Experts of a small language model: width 128, a softmax router.
Below are experts of layer 8 (counted from 0) of a mixture-of-experts language model. Rows are named router (the router's row for the expert), up (a neuron's input weights, with its number) and show model dimensions 0-127. Each number is 500 + 25 x the weight over its row's rms, rounded and kept within 0 to 999. Numbers have three digits each.
After each expert's rows: "mostly gets" lists some tokens that are sent to it at least half of the time. This comes from a sample of Wikipedia text that the model never trained on.

# expert 60
router:483523501541466474502478512496514488516499485490507555490474511492458507476512509458502454507531453542468513511481507531500482501540480490499478470500541484468516537461498511474525443533501528487551459490503533512495472476484523501492492506540485467506523489508515493517508554509512482546470489498524479515502510499500485415499532500439479495480524516497472529479530511514462514504515
up0:501501519514483483509491505484487484475507509488556542484555538503475510511506515503586515462502454491519495504495503510522522461497539490487486565519513503488505449519505525501486489472535466543485468522513505500532503519484512465521507482466486456540504442478490496471478486506497470500488525465509471505478499500503461524522471493487523500465515495556505555528479471533503497482497
up1:501490550562503510507504508520508472477491504500491451515500483510466505510467484456486487498503511518510489471508528473535529478474490531487520532513543487457481553493494491514499472494479484480561493479512516485494489494581505481474467487503508527478514543511476532516513473470526502509462538469546518498504499477524474513455492480500508534544470565490501516492463490499485478467515
up2:503528496490528500476516573520498481484536507520505531467533481446549501493473481522500532491511503476507530472497493513513497521497542483548506535526508500494450469504551502438449501480496462482533481504499492483514545489491519483495515509471537477534484476495490518470519493495489483472520484514529487478496468485509486490491447516500475451512553505519490507471533543469468525509520
up3:520480522525489487559485502507502500489475466564517521511495549492464529490501472423484458499509514465461514449518524473498455525451477534510491536497483508462494504551517547471466541496504508473488473501510498524444501520501519491536485460505498508502487543510483481501532504528504507499515485492481502474544501510501518530477557522529499513528486502494511526499504508501483470491491
up4:492503500560493498474512507528508504488481523458460472464541551461486510504515486518557522482506516488534463516517508454534515522480507470494473536508485492435524474485508505511512494482458523531479486546482497521481521521522480475477489499535544466533535468467511471516497488486496511544549504538514446501495477485484522515514518487530511451497501487521471503490484519478521489517486
up5:488501519520510499499539530506522493520508546479522517497497460544469500474499507503512502502478510480490523492498489520489509483430487498479516472518489533478467475485489481508519491513502543513528469517523486529526550483463547513514494517483527530504506467502478498472480473530514554479477501471507452491515447535456556507563516480473494513539489474526530476540447466486507506508495
up6:477494541478477498540472500520496480469472509501491551463516467487504504548501506545500497501484523509466454483528560497496503507470468480470492498520530543493505504481435477465511470520507498534487514505501521490453535484505494479486533544478520491501502496479530506462482504522515525452536463523504549500515514449472492522499472489503509506545520496571455501503504516505501507491483
up7:510513541538471521528478459487542487524492521494535509499542514529506503505519493520499466494487472501477483500480496536515493542468524519526508540486522460509488524496504487508527521526436481504508469496482470490499502530490538540499492513531515518467456484521482525510472473531486490475505540490464488534429511493483486529465506473515549507538490478495510465512492469437543465506514
up8:561497502482513517520510475473497499511476510498492456532514507520515478512476510472530561474514478477494500486524474504564489484476482484506503513467515493539501509480526485492465550531488485495485491499528494501483471519463462479558501517542546495466536517499470473502506505535483529527493489500479499495520490481527542520477495522482525456497556475441491459465523490538503487511540
up9:469505450528524538500512545495471495459539478490484539467512482492500509545517499546499536468506482506493489456438459490523502488500503502461502501511485533477517535538515492482501493508462465520545464495490441458505507538514492503464501514512480547506521507499515482475499501481539493496486453510540473510548469503510503531456498505528497477494546519521527470514522506489530499514500
up10:533501496493522484510504552494521526530421527471491483488517533497507525530491490533474563502501512451487498479484494496481499498539496465508472515444509523480549503518466502507449521528526500447536515490452479516520472485516497500497495535468480502497523485510491484510482521497475478494475535498469540506494488503522509509515479563482455483521482441485531528488478513507487474513513
up11:523515489509457498473485484511479508454494509511479497476530501527470496526514509459508468494465508484533494489483532536507506520466476481490509523465502486492525511520490508509496553462521500541520543518485518516486548475544503540469544522492515492507492533508501540533449553557523528509487543492494527510523448474482452491492523480505501485547500495496498484520535500473467505457462
up12:480471463506542469496467473463496518461517507480518503495510513480461513513501476496494472512501552453505527487541502512515514492483485521524525472475403501525493488545500485465486479475495466514467506562485521502520486525518497501513507498508495540535514494524526472487484496499530472490535472493492479486509509498553481485529515514463525526481512510463490543548512523490436503498518
up13:514493500465503479520519497528493466511510456469507493508491524469484533465576467525495507512522526543504459496535529504544501473495554469493472525476521480474506474478458531516514553526498481486488531483499484550501510499507499535485532476497488505502487489494493496473543481501463520460490534488487511487470493525480528470537534450450507488518473509498504499514471487444496517498536
up14:506521510515504482526483486481483510482505554486495496513512496430486513532538515462495515482447497517537519485469463480544504513491462460536504493503519496514497468498508503485477495488489467450468514503519507479498525520515553528518532486529506554495518481439538528522527500521472506459453507506523484516513461483496483465507536541475478457479487529533537524529512520487496488497478
up15:489456514510494526508489480480486514532467499517529517489493500522461494469450513480471504520494525508555497482501531507537467469507484475501485525475506522529461496465513494489526513518560498453505536473486462564507489495499489506470486515499497521522528515517459489477516482495504489512506477584478503452454524518466501518485514494461533497470467498487493501465508515513516545456468
mostly gets: "č", "ł", " Sch", " Kl", "sch", " Kr"

# expert 2
router:464516414506500509493525496494478537503499508524502550491520472464507483511471503532509504517412528506459515486520516469562512517494507533488506559461527521497493514509495482522514535546458536535497509482509510474494478520508510501507488505544498488505468467528527479471497500500468478494493494482501530500521479531486504482535505498451483456495487491527490553517500513501497482480532
up0:509438471481457520513484537497529467450506520478514472488466542540492490507519493490520513516534493466472497500497565504470492482514506491561520515501483484529469453527512497521509506549518526522547501485506453477524444542478506490469512528484480508507500479515521483530492499494466486491526536523512496506471474514474507492473501499531508519463542530496490524458528484453499498494494
up1:455491516518485492499501478467519463557515481520526475499495538492492543506510489452468516484445535491514523492517468543546512509482517502489485469530467486497473515465540515506512483505481509509440509506535513477531455512481527525519494489516511447532538520500510489504486509502506516492511495512479482482439545449518478514515508468508535489532496467499518472509547514515500458461517
up2:490462558493504532455490494493511534459475520501467477523482486496535526537550505460494492508552503478486480502480528530497460491437480500485494538468461557478500507520487515521498475500469488491444491474465488533523468499490495486545501515521492508488505515492513489513496535488529518530514505492524491531504509500531466480534486484555507486459498538516476512521505485495532484534551
up3:479514483484530535518505508508510478496498519502466503490484523456519468518460520536472440500495501469461497479533502525477437481484474486506499523482509520523536465518488495495479526471547469521507496475481512521504515492540477512450477481490502448486483485491543490524492495497477526515479580531493509534474537518483485534521480491526526486527503530509522450528492493528482534493544
up4:492493498552507459487516526504485477510481487544487501485500487537503476484543474510499519499512455494542489521531483497460495512484493440511507525517501544506514492489520511474544478521504531477467498553452498507538461507505471489491500523468473489476509491467485476505465497551504492504418484499543496477508497534495454527510524487523503536540494481465516483499528457497483536530515
up5:547489535503496491466461496466468508496481511513488479509518496486480497512460573479522499493523444534537504443552527530505512509479511523465513565485517499485514473515511526535444504520496480477474485483495516507485494496494478550529487505498498497526539514474464492519488514477525479501456520451465457531475509482500507517490465519502533498486499516507527508535489490541520477496470
up6:509533530505547484511547498508517504509484511483514465507502526505484493494520497490482474475456531511499495468503536495504538530546442536503510554530478513517437504481515497484527520533477485478501483515499497551476482473493512463442501525502485516485498481522526478504512484550486517490550475498519496544477483520474494504508527479501497503514547475469509471454539504457467520550489
up7:530480500508505512530544483456508460475537479496484503520484535482485502486475454506502546473491507503507508528523530480569488475473492517475523505483491498475448541479472502481507475494520500524533490486495555465536496498484503497546445456513504496515502496454524469489543470497489504512486475511508451482486514502470467559511472503477459490542545514501504497525468486500519509471493
up8:519517503497509489528484489466513452510510522531487464492456498454501480458516472504488488513485484439449497496506457526507538528469540498487499510527519475550515507469464485491518508487484544489531513496471545525494475511501548491485556460525443470538497510520499492511496510493507489540497519479529474483508473516520498456516491504527519499533555530482481481484484481475521463510520
up9:535444514514536476491550516472481479477522498491533497510497532478524477476481473478506519528468464503507526454531524471485534520484515481523490476460517527468455488508532503508527504510537476500480482524528492471494531494549458515496502482515519533497504490502475524509513518522503484499497494456518494487443516537483488478452494512459560504474489476536467539472508498481552526530495
up10:519513525532497480501543459467476507518525488506486508493511547527501583470485501468525495527462465472466508548504525496529516493486506484468518474473520514507474490502493531463482494501522480476534486471501507528546482452498515531510529498529486464510498524491506491421486520497465495514517528495500465514469501492523490555529500475491520493541487524490551487503494495454479493501533
up11:527531528465500479499488474480466484503504502489480489501445519502479497506515492519528517484506475510510506556472508501481514512470506451515501492484565477490544547520502484502503476507517509503527540547521497548517452453518478504462467469516501516471486545497465488505459467460452490478561526535492503486484523474500480491550516485474518531502478524477511493496526493482503477462484
up12:515473534494493420506530528464487508498461487489479519516475488527518499466544515498469556499566533505480502521444516530492493554547499481509464490496492516519481462494476498456513484488515507507514503490519468486474533496535522527546484491508488504533486509489489454502465450500515467457518509514498493472515508446510475526498491515511526488531501500463487490506518518514503527480535
up13:444507568536478500547472472524507508511510486527547462506538510482505507531503517498518469566513485468445521492521529468490556518494513444451485523522526528526447509508500515505515495461450540462521503524518508511513488525527509491500496489509495507490479503475496485486490500514529511474483476499496522509515471488501470502484493497464498488515505507487528532456492539531507512473459
up14:523496512479453516513484475477480492512511442499492516495539478517526461502533503508505518486468535483463473450495470534504516493525497469493532491450485534515513486546520476557538536527475523472559497468509515487486516531491509475549526490516481490525496523519497526539483489500464525477504514499482495527541485520516464498479540548478509547487502506541515508502506536469499497485465
up15:489547483528496464457516482444501476503497537512496456493492489487490546478494490488486513547518474494513465477546489485550489495513552502472498514500501487488531487532516473467489529508507517493463507516524543516477536497464470534506533485501482457464495493482485480500484486438524517461525527494521508480521498501527531513480507477459527485558484519509474481484518519502510543558491
mostly gets: "\"", " Avenue", " Creek", ")\"", " Airport", "”"

# expert 54
router:510513508493498487472504487511517495487469493540482475539491496487448529482466505481540494464486486492467509534492516515486488445488483489460463455523497472516536557468488493545511454551495495526477512470484478505469533479504527526499538533505516523491489510509501543485505451520485458499492468522540493490506520518494451471493472490495507552512552530521480486488494524462495487543499
up1:446473439453493503500488510521523486541510504525498480490557514484493498513487507507509515499439492438491479451512522491553472502521478470505487526506545496519507491442487511491518497525501464468518486501492481497513493521497511513503516520519460527513499482535555527483517496482503523522520458530492485474503497529531504526509498508448533499461531490484491469526566510499539483495507
up2:536477468499519502494462520503515501505569484496504490462495505504509471509526505496515429486497491519518491508508476531518513511511520452492504503467497522491539513491512549498557504455527539487471504537557549487472536515489519491512455474501499508485522480496522476489513539462539498479519522542481484469493518484463472515479502479494473512480502518477485460485484440443511492515498
up3:484490460539516519544482453513499462548526524491502507488544509476513471524527460462513478439440533489515492518509487481522485489489538551481522543512488497511516481504529497505468490502523522516474494479510521519533509480502473502498494530493526502461500476473473476496457493499503515502490459535481507531499506506501519570501482527502489509490494503502520475485434497561525533465509
up4:492475513519522502507446508508529457548539500497517502491494568486530496494509517523499513499498527509463512482519492463520457493534483436526482450482466518461503474486501527462506452525537544540506508511503489504554505515530487516492476492549501493526549499467523463481503495524513511506516527511518484521490487539495484496485503488484446492498540492489485510513485517450463504487537
up5:493508444525509504528516446492558506501519495515488496520491513489521499506494450522483509518450486509481503526485475514526514485432480508461475518470500499514536543525503527529533512515478470536486570500501492541505454489459500482480483498503470494515473491497487463508475493525523528494491486480483521502516532476476522528529505461487461496530518539509492470467484460530520521449520
up6:524532538468474467499496466525505454483528518464493529487519469490502506522452472515492471489498454516504507507535490481515506474475507526524487495488496560479505430518492446493486510483545471535543503532500543450526508518529518509512488510545505448494501546472480522522486485502476547520517505498497504480495508502468480450504485503530512499486500537534550522508487509506481487489477
up7:500506489473546487502512484483466517526527562497496438422467544466503531542557483469468493479508496525501509506486483491489521510514512506506504484475506524478496527433480486514533526481473477495551488468504522497483495519479515525493480467487484506518530481487527513531459541511454471507493516491491485499492484510515461482496487500507462491504482489514538497531512497516564541509520
up8:461439516496516457471492520533506503548524511464483516507526534494473496489521503513475561538476520546503528449473521464483468483519499475520537508468561540502494464531476497507493499519475484495525470477468530507508492488506481518505487454505480537520479469473510484499519506492497480506521486521502534523475539466519519494478468502518478473536511515546510538502505521526461500471480
up9:508472490532476473540502523511542544482484511464532529478490530513516503486519511506510469508511506477445502476513528476484512491474503497532469498485482525516535497488427527496462481445505569462500531501478493504512521505526510481485519531529530527488449523489478484517542506509485534510528497542497449513485511538506480476492500458499473493496486522498488537485506451519496511557493
up10:504524479556521478493490553513509486556511452496502542507522492460508495483512475477480455498469509526463480466466477501529463541489448488475486488489479471490492556514501499493536496520483495508510501496513480479485490530509549496488485570536500498497510529506529481518530506524472499457505518521479529516529493472475461512497511529544479547464528492533534516527502510485484514475509
up11:517495519551497528459537465497447511506489477529495476490542522518482489513495517467469489521468478519486520509532490486506498462507492496496483519501512479540529513519473491447525467493511508468516501501482523531509491496518492487488485502540546527536512414475522526510475441517485529476488508480514499480508515489508516511523490505458465513455512538498530505567471532502488496465461
up12:506494530455487504501525463502551533484502487510507484462517540559488494506474502505448525514500540517544515488502504482494533496530517569549535524482460487501527477535484537467486489490477500529513498504519538453522496469500541480516439492501502449469493489479478477448501473502515484487518465497484520506505517474506497528498486504524541509485464485533506480519493513504499461503473
up13:528530488538484510461526502464496501468480481463530502441525486516505532484488504534532458500500515488490505451417539543471457515497507472507487503502465530494538525520468496490493485525529489465520509493490533533480510477480531517477464466526504532456516517486473513508494516487488523539503476527516465466501540495533561521491522494504502499475507515521479493506475522466502520495518
up14:491477463504580461510509509490485509488489521516488483465494524499496528513522482504542533506456530531491488500502477530503507473482488484490533506502504510480494501526479516493519463467463499543505427502481462510517544541506544449493496517509471514524507524494485484534506498496546491450482498443534510539511553472493514468510558513513475505503513513496514499489513457489485484487535
up15:505528508522496558495469522477465512490468521505498444504506497495531518512500486492486488475469473481434510480533508502487509516499530500492472484530512533446527529477533493513455507521466527506477521492527491525512465529493500481526528514459492520507462469541493484480511496567509488461502511507510509498467500499515498524519511466526542464546515469477513478493519504538444545460487
up16:517505508472484515513469501514470505455500489434520504493521486522506519539468538526476530505539480529538521443490511463532521527497505530480521497529521512526544481436465526478483515476545472473475518533508507492503502522482536510505512538526519511504498526453528482490493469495492491489495467497507475487508498468490489481492475520448518489514505540532569474472489502531517504514465
mostly gets: " Ts", " Tak", " Bh", " Pak", " Yam", " Sa"

# expert 26
router:464519561501496470470521481486482492497518511495507514520511459520500504488500460466506501517503445511500497490499517558507467519506486481497481435522503478495509470505526506484513528467495542497527519506512526505558566478481473529464535506520500508529483491522502489498495516508523512487489487510500504525454513504455506428520499489463454540522499521520451489534514469492487466539530
up0:535456542465493509479504461490524533489508479504520480479525511485528497522525516502517531470496502523489488510559553466501496498503515542488470518522482481498503468498511507499494514493494467500467486505442513526470488517480504500478509506483493510486514495501494482510491527521557539519510508489478491456564510523476524557455457473493527493430525499534551453496516457473496486501507
up1:458494509496466464511512534505491502528517531481502480486498511474507478537483508506493510495489504527483517477514507503548532484506564492481498485502499510529521494559496493548515470470454537468544498483572493480499530479462528459486495539486513456519506491511481485521468496544520518558479527523473482501478455523461488520503511506495505517477511509453464498534537496509498526483464
up2:469466530521501487483477463547439518495512560457492472529521503458469497534546503570485488498502520497497511456530506473466508506525481525479501511503453501482511482520441502523465526499487503534497481529488472468534492498500522500512471497497524488498498485539487468503509474487532542503506490491488488458520512536546478500529514516504523494490496496493468541514534468469498500543473
up3:482506526524516460511431469495492461446547522460504483542539470488528498488480486510509565487489516488522503506526490455514446514437498500489522518451482497509502502469533484535528472491522477504466502530514509456481458519481504490472496490525500522507510487555470534510530502485504519461502487515499495520509467517460511503504504501521489524481512514514508507506480479474523552526476
up4:536469502554508482494485458515452495466529481475493503462513542485469452462486517473481506509491500478542505487516470496532504536458521500507489530546486511456480479555497480455449538465496543537527496505523468536497507497493505503502518546488482485513515512533480489505500459536527514512485517498487505493466510462464479515453498508516501525519479533535509531474489492527502488476483
up5:506463534525475515446470524502517477479509513493541552553484463491495492480502544536469510487505508500476472463511489503502521461490519489496541487478462498515478525525562543496514500515487509476476513482490503485529501464500518488493495507522521468490501519530515495535513504512498520462507544529487537496545482509509522558484506514528540475444483492501488520451499478480492442538506
up6:507527519545494500483499510517460508529596523532501495479477509485518487522497437493486510501470472475472496468524504464501534494476490487481497528469503544547496519484492482521489517482505516474535497515521491507480498518525483517508537522523466490495510534473475522534513528515497519508503532498491524473510520498471489493511450511472447544496540480513516477415497478525506467478487
up7:484484502549518529511491545479487478482543566506503459515543478480495521470508494500465484469514491493506507471520498549496520520525503518477521535499468499478538465453473513487463485520504468522553459496489471513500503515501499543518480498521491483473466494500483517512447475525518543510505468518483466505497510497493491505470517529471516550488536479505510514468487538543551454502494
up8:449493502529518511462472455536529468478508457508479468500490473481508494469454507526518483526471533477510455511496542502568534444499524474516520526489523467521504507461513536481528523518467474514482509496505499495504490491518514505461497497450513480533500510499501471504480461509518485518514516523509529509532509485497436480489509486495546460544499508484486517516482549508520482538521
up9:523512518493530531518464491535476496520455508500512476534495543480501490484498477518470517511492533490492509503533508501512487442529525452520476515541450523521526529554489493512451499490456494488518475491507503535477515492531494527482446512479532497545503513483520511503503471495498542492490490509537493497523513506481471508527488494497490484512542490456553448467520463495518446484451
up10:514474472493463495471546495519509497553511527514482476463527511504495501465488459459499478548506521474484506491467526504486478515504534501510500532501524495513533553473504460478498467507509525488492513450526526473472521499501536517528523537508493499456492535510515498495520496466512555498467533493511482479510507523537487492528513479457485480550487491557477492441532480528483514489453
up11:475492509528494453555492530507481490529542466520515511539526473486541542490516485530521499501506470501500519456549479496538458504462471499500466535501495511499532527516490487511518487484513442503482530553450493505489527479506501548526458438469510518508498497477498451494529511513491527524476497474496498511496458499458471507484479509545497484537479509507493507509489503518531468467507
up12:484473444516509491504526511516505492534551488452517499447496475481510519499495524510508478544477482470510490490506474500496480484551509479451482522511451506482514505536487471475547482472487501493501515492478507520486484494429543526497503487503445494501542539513535511513496497542505483480475500481502506472551507492491504491472460494497507495514503525545466532504492518570539483534479
up13:505489466520533480463503473466501504479478563466504486485542519512483529473514478499480529526514493516499496490534485468523486495494496512522468502523493508498515472456519501493513458518506541498502458543516521452528518464519498527496517545502490556521531454519506556497498503505480494518493506499523490478558480493540443534453539493546514526487510520495454485512481501523475476499520
up14:493517523519470518491460488464528494470480488543470509514477501433491475493526475524533506507484508466500516453492517487540495511468530501477546520469474469462535532507550537518531498545558505487474491501526488517497515460500544519467473488494516483493537505428502526515463526481507492500498486535491507538511517508539517499469509515520491536520462517504476481512496507469510514486479
up15:468526564499414491501498473467491499496539483507524535484481496458500483503513487500493526498538485496504511481505500470553468483510523476487444490510528549475503497488494493486466480477472454501503505483497522507518484521502504560505467481509486508496486497565530499506487424519476527495495506476520523498506527496517481495511522516529474489499526534509489525446495531532471493530465
mostly gets: " Inv", " conv", "Ind", " uns", " inv", " withd"

# expert 58
router:481487494521500500540505499481541466508512473493504483482527499521526439488540504519489471514516491515510518484504497473506474494530505496515523562501498513496480451507502474447513543524519446494479480495506483486483488559481495488531559488513487442517524475481477492509469492460541525496556512453522534520504515460517508502515495483473511524506503499541492472451475513522492501452531
up0:481500491537477490524493468514496489480494508517512492508490494531526471519467508485506527514503498463488463496474462487500520518471444538469476467511502525456499517496545502575496471518514523469495518474564507515490519487494541493535552525533471507531500521475448527493477494492478527481518483487464470449504477495515480518476546515509532542465492474493513542511525507488476489511531
up1:481505498541529503529478457523527537499490544498482496479534513516549501458481536470504481534466505515544517475484489473525490498519479500514504552461451489499533483507508472503480493509480468481500521465489483527485513558509504486454497505544466509471480524489510494524480495518490562490516492541516496519473489476511518490465503509488482420501501479526497510462505519488538502495446
up2:501522509538508494504461495524541490452533476498535497469496479490522518530544538474542473509497506509486507508481524487482490480484488461518545503475490498517516478529491511535507492524502480514476461498551456485502498512543510528491461492466494542465470551516475560491477462486475447511487481519506501469501506527549494536474477528543472484518489507534494477487495470502508479464532
up3:510524519512471464467518493501547474487487493527499444471497497516488461490489498500479518510467487485511494462489477533527477559490480529527492527507488553530521489511489486470493523481507502470527505468488481513460499519487497531514458494520515520520481461571490470509485479477465519499529474522490491492534502512523515505520487517477488517515484527536581474483435509473547500469497
up4:538483504532517502504506483515489446527469511525501482509541508520483545473473531515508510483473499506485475481503459458535490524518471546469515546519483538503525508493482505482497522494502476450528495494466493511536501522484548526457457515500464484527512446530550491487522534532446508489503490492492494517475512461477539512516532498479542508518484467491509469478497517448482493505524
up5:495572512520528519537488514492477518482496484497485518501544477455500545474481499474509505478453538551501492508469440477523467537534425492533516477507457507529507540495504522515461502481500489493506477507509465484468472455511510497538502524498483480470481510501524536495490491511494532500485498503471477487528527459482494530482511536492509525510469491468522486490534521483506519466462
up6:509490509517512508544501466510526510462534518493489506542505504508517507544491477468480450479484516480485526447550515478504467507519491453507468547524494506489523515523449498542479462523472497476477482521511470500517477524474555545518527493508480473484495501489444523536550520475484455494481522502505524522470497519482469497523492503528494484520566471493521481519483494510487479526523
up7:499498498479512531491488474500510510544510476531501506498482533467526510484522507537514467505498538460529509500543501460529506504486503490506454492516534514542489472524498447550495492489496441505489482522483497496534466482456530477528451505490495510455479524497517574496552523501500506483468529499485482474535531506506472480469478528508517488486508483501557466493477518510462476462484
up8:470484507523499520490545486495497549515504453530550470489495463477510525496461498490497524521490498508498540495520508487537495505541512495530506487494504459482530489470501488510469512504517497467531528488541473463514506514493458505485479492543450492470456471525514489510518477517497510478535496518482436489508461514477478486494529485501471527469486521513502512441506528474574462547506
up9:487487519524535478489470502546523494474491473498433511535550511460522492463523462462496495497527519489473505492549522502496500553514453500485454502582468524478502469530514504528478505493501514507486494470515507543573501484496520493503472549511519521483527492500525469520511490463546475481501502525502507482510503512516485517486491534482537486534494484474493479492502471505526478502508
up10:509476506435476510482509519481497466480514498526490517502533500514519493528519518466470480491542518512499531468521529476572472486419513469492498523460479473502492466525498491528490525512526498528493503510506525497541519544523534539520505499508464476480508461512499491494522487497460502518552490497511518524455469508516525493503531559519546485491493465448491489510515494469494483484505
up11:516484521489456531448488497495528510468512501509488461450506488530529516521492517482478506489474515451508536470499531496512499527483512462511504515492497509588475485490435502520475501436501499529517539556522505503528490495517500506509500538501499495506482471492529472516451522495527504512487510508474513473504527535500509480455539491481542482515516518484484540527476552508503519467508
up12:536501499524465497477523520490481483473488513509541486534526478475493552533490514485504477555474531521492503510536493495514499493487469496526512553451494555498515466459508457491461475481494515519499509459489486489523479507480467457524481447531494494525558475508459484516502506533535505507532521523525475466467500503518513462505490515538451518546480513498488479533500488484473489492483
up13:540516475478545508485501488448493490457524562511503480530508550492487549466513477478493483509489484477517519489478498481522498511482462535503466566502462513505468514543513500480475521508523476519506498476547490478451465490487488466511474476482502546499477507491485542528475486526489474497490510475529508509503487516498515470446520519473520465500523557554523497505512521492518488479495
up14:451470528502530460496461536470503501490550509578487479519510462475514515491479507490515528482497502443536503485528524495494524506515487494436503467518488515538489483507511478507530501499520518530461497474505496502489517464461522501505500547519473523514545491490486508503452512520452491480488507483516487494447504478558529547477497509525469476520545505473481502473497524481492498500491
up15:516504517484494502508524496529514485471492536443490512482501501488502480556491540448508487487504474489485498528529505513501453439482530471496476541510471484508495532511512531518453496529488525508499523521473504492486527538442482514509484484487513473528480452505544514490462472527513503527496476491477517492502479510512509506517544466516455461520532525493514479545480511527559508487443
mostly gets: "iet", "igh", "elt", "rupt", "rict", "mer"

# expert 13
router:469504480508537509482530510523551498558521494511535515487504451511478505474474503479521526495470473523483487505464455501491539467529503481534535470484545470501494491466535471505542485546461492461506479501509488499547471484492488525482521532502506510509525472481478501518475515504510526516475490505494560485513489512519506469445503478487485442474478488566517493510544491523505515495510
up0:537477506477494523489458483466481508451539512542502521485497434524489528505526530527498496514516501467472479472497500499471494487493513555522477501472466493477504485487503487528499528514494486522479491521508509497451494499499472487480507548500483463522434522509520516503540530468510495473519530512499492510540523560536512432491493561493511489512469521515494535511490480502460497538481
up1:506463489508492506505497507516491511473472518493478466491494507486489483494490507524524436500454508496498525483507538456519520484492542485538504514498524487500500479525484523539494509547554468492470493513463483469501521495493510528521524510521487479518490526544484524504486517501567475507487470485568470497535502499455452482479470492488581518490535519495528515525442481519492501505532
up2:544466494516539489502523502502510487481466537519491528434495506534503502494490501527477458545511533492443523478492531525501490490471524489471515521525524494491517537534488470474516492480556473507525525508496501473524467516557473530479491495475503510507477507464518522465489490539495524506475480501527527453509498516467454504476527483489452482518525481508492498543476528536552525488508
up3:509502463494447462480490522519494491514523520503543519501558508500505505527476493475479515506439511483469501490513478523538502521493485468491464521516527498494492488466503511499519493495514526487517463502447516489457465467504479526486470506539537542563518513521498478538535523481467491536523504505543503505491482509550500522496500495536477472536498512489445448473472496511459523503530
up4:525517508487518475490530520491492502526486456502480532487523495459484519497537510502486523510385515475513447485504471486502507519510495539538482510501497487493515492507456472503488523512522495497511523535479517508495502538499510501525482450481495511497524483497504523498493470470530445509491439497497573466492481494532524521477520523522498459526468541484520551505493503500465494492511
up5:530485501481510518537516498481454494507493473479512440512539524510500479494504571503475505472506544491451435490496492491507511494513517535500487462492474518539499492500530481517500491483527528495507499527487461525474489509494519517492491517515492472483488540532497542437484526547484522538499485507491485510528496481547522496515471513493545521507469518551481537523496517471450528530468
up6:497484503508467492470494513486498458482542523471463511501490488511512508523533509470462471545510486507513531460514502493545497508545496466503489433465497504523503480479498479483562497520514501526520501470496457506487511446535519537530564522552511485475480480483540520504525481556544444494481499498491489513500532518483499520518476525498515446497482515484496521491476500484513512489472
up7:497494492517508478495472524509460472511506516517517505510470450485547477482493509490480522457469534512514460477541497503523504491474502479498492537495518473523481544502506530563506519453486493485526461481500500468522486434548494511478497512522548498544452507577474477498489457498507492488450535510490504477516517520507507502460497469506497519504485548518458499496494479520489473498513
up8:463518482491535517526491467514503521511499509453506448544496482501446475538534459457494492479536497470521527489556513529504506505530476509538453504469457515502528468492502497501514541515533491502522472492485515485494513467500500481484503504475517516503495466518470556501540475516544506521489537506475503533563479500496513513488508465494526454539480515525536490475514490514510511487462
up9:512490452524546503510439487493503459499485512488499493504461503488479521492510526501484516491486489552491485483495511503451520529507509466437528550466490524470511507540440503514524459491531503492524531508495489501509489480525484499546512463530521496520474477464452485533491503511515490517519493516502468494484476485487526501490478481495538518550531502505471576525530498511476463516473
up10:500508493476521516472542460474541500491479485508523485505505534497518490466518504469523490496545494476487472467543502502537538525501496497509513526460508466527500497505493504517527556514490497472496466510514480514526484481537536501496531484480507496466560508537554552488533473527472509534510522512481499541469490520494482469475467522443497541541470513543497461528484480488493471477500
up11:493483489491520493463524479549492477501474536459524488524479526524513523476483506451504491487506542528463482518497503526501544478472515514523455475491510462507498551515499505453469508476452525505492488526463500537502479510485525491528485489502467528529456505520504519501482537498461536514523500487507445483459484505480499551467512471555492545526490499506482533517466448490504506505484
up12:504530524516471506493468576494518459545511504493467528481507474495529477475508479469510502523450552491494469515528515501503518478461545484524488500482480444514457533563530509467487521466493506494498514509502517487470510512501478496534527517463475466526476483514514483483532477520511498450516519477519507514483524491509511468519551533519499520501519491502529557459504500476473485500487
up13:463521478531508445498477509488518526455492500513530493510500504488465505479506484492558543529488519473522509490502473496507443494484536561514507554525537486492568516516518524480508491496480462487493498501555532507466480494497459485526491545489508510474505504530521486510518464486506465479508480505501495497491499494487498488512493562542516505500533468527537505526523496490471503444456
up14:518512551477508474523497486514530542543525498501487480519508458480483489531482483514511478448507542477498486475512517488477557513477496506454542502495484485488483561480484488483523481517476460513555460507490519510483473558512454505500520462509496532480484504506478495478535472453467492493495539500533494499484477477482483515495509499486533524502550502518512498547497464475488556501513
up15:478477512489513485537492549505520457508496496518555505479477447485515497531501463490512528499529534540453513457484515510489497519454568508496465498489530508493544516506462504490496485512531474524488506439547504510475525510514483519508489472436507501514494498540491471497500475498497534460522467474471499511536522506536525512473487506496494494516492518508501510509517552499465495550465
mostly gets: "ñ", "ón", "ía", "ú", " Fern", " Brazil"